Weights of a small mixture-of-experts language model, trained from scratch on English Wikipedia.
Training: a variant of Adam for the experts, 516M tokens, 3937 steps.
Below are experts of layer 4 (counted from 0) of a mixture-of-experts language model. Rows are named router (the router's row for the expert) and show model dimensions 64-127. Each number is 128 + 24 x the weight over its row's rms, rounded and kept within 0 to 255.
After each expert's rows: a language model's description of what the expert responds to; "gets" lists some tokens that make up at least twice as much of what it gets as of all text. This comes from a sample of Wikipedia text that the model never trained on. Tokens count by the router's weight.

# expert 24
router [125 134 120 170 149 140 129 131 146 115 117 135 120 133 132 163 139  78 107  88 159 149 123 144 150 149 162 112 124  83 118 104 111 138 141 100 147  85 140 149 100 146 101 133 138 112 101 123 125 136 103 112 159 138 101 135  85 135 132 144 177 127 119 150]
It responds to: Separators between numbers. Spaces, pipes, slashes, semicolons and opening parentheses between figures in tables and score lists, such as | in stat rows, ; in records.
gets: " | ", " ", " (", ", ", "; ", " on"

# expert 26
router [150  92 154 150 127 104 122 123  96 115  95 112 157 138 122  85 118 148 105 100 158 141 129 165 120 102  84  87 122 136 109 115 134 101 137 123 154  81 129 130 141 153 119 110 154 115 149 118 144 149  96 132 145 120  83 150  96 108 159 100 113 148 113 139]
It responds to: Place and map words. Pieces of place and institution names and geographic terms, such as km, mi, Central, boundary, Library, call sign, in route and town articles.
gets: "–", "ic", "i", "ers", "ab", "id"

# expert 27
router [114 149 150 163 154 151 135 121 120 128 149 126 136 131 141 131 114 109 148 104 163 150 124 153 138 104 132 118  95 146 125 151  97 145 136 137 156 143 176 145 149 123  81 142 151 151 127 122 117 131  84 113 157 138 116 104 113  97 138 151 118 146 158 170]
It responds to: Articles and determiners. Articles and of the, a, This, mostly opening a noun phrase in prose, such as of the, with a, airing a.
gets: " of", " the", " The", " of the", " a", ", the"

# expert 6
router [136 131  87 118 114 110 111  98 139 135 146 142 148 148 131 136 130 104  99 125 123 110 104 167 127 136 146 101 152 131 132 153 144 114 153 107 185 128 133 152 121 138 121 140 129 167 150  90 108 140 140 158 142 129 104 148 118 110 153 157 150  85 113 142]
It responds to: Numbers and counts. Numerals in sports tables, dates and stats, plus spelled-out counts in prose, such as 49, 16, ten, Four.
gets: "3", "2", "5", "6", "4", "7"

# expert 8
router [181 127 114 131 165 143 127 142 158 112 131 137 138 127  93 107 106 111 102  89 154 172  94 101 125 138 161 121 138  82 123 133 117 105 114 134 115 116 143 140 126  97 155 110 124 140  92 110 146 151 104 155 120 117 125 155  85 129 157 127 157  98  90 127]
It responds to: Mid-word fragments. Inner and final word pieces such as ing, el, ates, ors, ident, often in railway and transport articles, e.g. dies-el engine.
gets: "ing", "r", "as", "el", "in", "es"

# expert 3
router [131 126 117 147 166 134 125 163 119  67 168 180 120 129 116 117 120 142 105  75 162 161 111  93  82 155 110 120 119 112  83 111 147 124 126 122 126  83 134 144 113  84 131 177 134 147  90 132 154 111 103 130 163 120 103 129 128  96 103 153 141 103 127 146]
It responds to: Prepositions after verbs. Prepositions and preposition+article in running narrative, often right after a verb or participle, such as in, from the, killed in, during the.
gets: " in", " in the", " the", " to", " from", " with"

# expert 29
router [156 118 120 106 135 137 135  85 143 116 116 150 141 147  95 153 149 119  91 126 137 154 105 122 136 131 130  68 139 104 108 145 113 161 130 122 132 129 173 177  98 149 108 143 159 163 131 103 113 134 110 106 148 154 105 167 129 135 129 123 149 106 129 133]
It responds to: Copulas and title equals. Forms of be such as is, was, are, the article a, and the = closing a page title, often right after a subject.
gets: " was", " is", " a", " A", " =", " were"

# expert 19
router [150 156 167 145 172  95 135 130 105 123 128 119 168 124 117 133 146  84  99  97 118 132 143 127 130 146 169  95 117 120 105 139  91 140 113 104 130 130 123 161 130 108 148 118 117 121 102  88 124 122 126 155 124 136 124 138 137  98 108 132 159 119  89 140]
It responds to: Table row line breaks. Line breaks ending table rows or list items, mostly before | or - in tables and infoboxes, plus released and 's.
gets: "\n", "|", "'s", ":", "a", "-"

# expert 16
router [144 134  96 132 157 114 131  77 123 157 104 142 154 162 112 121 108 102 106 124 162 146 117 158 152 180 129 106 114 103 110 176 131 114 106 131 143 135 144 167 147 146 113 162 132 165 148 104 130 147 126 161 127 156  74 161  99 101 122 122  95 103 104 123]
It responds to: Digits and single letters. Leading digits of numbers, years and scores in tables, plus single-letter variables in math, such as 1 in 1894, x, f.
gets: "1", "2", "0", "3", "n", "k"

# expert 14
router [153  80 116 137 160 140 119 121 119 104 123 143 154  94 143 137 117 104 123  86 142 126 150 142 108  99 162 112 119 103 119 146 129 117 123 121 153  91 173 128  76 164 103 190 138 115  99 118 133 130 123 154 173 106 144 125 137 128 124 101 129 125 123 159]
It responds to: Commas, hyphens, conjunctions. Commas, hyphens in scores and list items, opening quotation marks, and linking words like and, which, that, but.
gets: ",", "-", " and", "\"", ", and", " that"

# expert 25
router [166 136 152 137 155 112 126  77 124 146 122 122 169 110 119 127 147 109 108 102 163 132 124 157 110  98 113 132  98 102  88 145 115 118 150 116 139  71 164 120  93 133 120 182 145 124 134 117 165 155  90 135 146 136  93 133 107 122 127 150 107 136 129 146]
It responds to: Name initial letters. Single capital or lowercase letters beginning a proper name or word after a space, such as M in Mantuano, H in Hazard, d.
gets: " M", " S", " H", " R", " C", " N"

# expert 10
router [128 117 153 145 179 109 106 122 137 107 107 138 101 126 135 147 124 116 101  97 132 141 105 144 170 149 131 120 122 140 109 166 121 134 126 115 213  80 139 120  99 150 110 165 121 183  74  77 120 140 141 143 130 167  99 194 106 112 126 123 100 147  91 137]
It responds to: Paragraph breaks, institution nouns. Blank-line paragraph breaks before headings or new sections, plus there and institution words such as School, Army, University, Republic of.
gets: "\n\n", " East", " there", " School", "ight", " University"

# expert 20
router [173 114 138 146 158 131 133 114 128 117 140 126 123  82 104 107 122 111 118 124 117 137 155 156 130  88 150  94 112 121  98 151 148 129 154 135 153 125 132 120 125  99 105 113 119 147 124 155 121 150 140 130 121 106 123 139  76 120 112 126 111 141 117 155]
It responds to: Table cell separators. Pipe separators and dividers opening or splitting table rows, mostly before years or numbers, in filmographies, results and election tables.
gets: "| ", " | ", "e", "u", "- ", "1"

# expert 17
router [122 106 154 159 153 155 130 106 112 109 146 148 137 134 105 131 147  73 100  82 169 136  91 133 117 140 173  86 141 123 111 111 134 133 110 117 123 133 143 104  79 136 126 171 122 117 139  98 151 134 126 137 149 159 133 168 107  96 122 153 131 142 107 130]
It responds to: Line starts and parentheses. Line breaks, list dashes with a following capital, opening parentheses such as (born, and a lowercase l starting words like lent, lavani.
gets: "\n", " (", " l", " | L", " | A", " (born "

# expert 23
router [129 110 142 132 139  79 137  91 145 110 119 117 121 136 110 189 160 114 124  71 172 145 119 152  95 132 150 115 154 145 110 114 117  78 170 126 174 112 170 108 125  99 109 128 164 149 118 107 144 106 133 164 132 165 133 122  84 129 128 154 163 116 129 142]
It responds to: Sentence and heading ends. Sentence-final periods, closing heading marks like == and ===, and blank lines after titles, e.g. game., painting., ).
gets: ".", "==", "===", "s.", ").", "–"

# expert 28
router [153  80 156 120 175 116 104 154 147 122 110 119 118 109 114 127 107  85 121  41 156 126 125 140 138 142 136 130 120 121 125 155 100 142 142 154 130 106 103 161 141 116  86 145 146 143 118 113  83 171 113 115 147 146 144 146 154 125 120 124 148 111 114  98]
It responds to: Mid-word subword pieces. Interior and final pieces of ordinary words split into parts, such as om in Ottomans, um in Curriculum, ap in Evaporative.
gets: "s", "th", "is", "g", "st", "t"

# expert 2
router [137 110 147 146 153 119 107 132 118 145 110 167 109  83 104 124 118 109 115 128 132  99 100 126 112 138  77 128 110  96 124 144  93 118 125 104 130 107 160 143 121 117 142 110  99 109  67 150 155 137 113 129 177 121 107 129 131  94 128 135 121 124 100 139]
It responds to: Law, politics and digits. Verbs and terms in legal or political text, such as called, signed, held, voted, term, plus single digits in dates and vote tables.
gets: "2", " to", "1", " for", "ly", " as"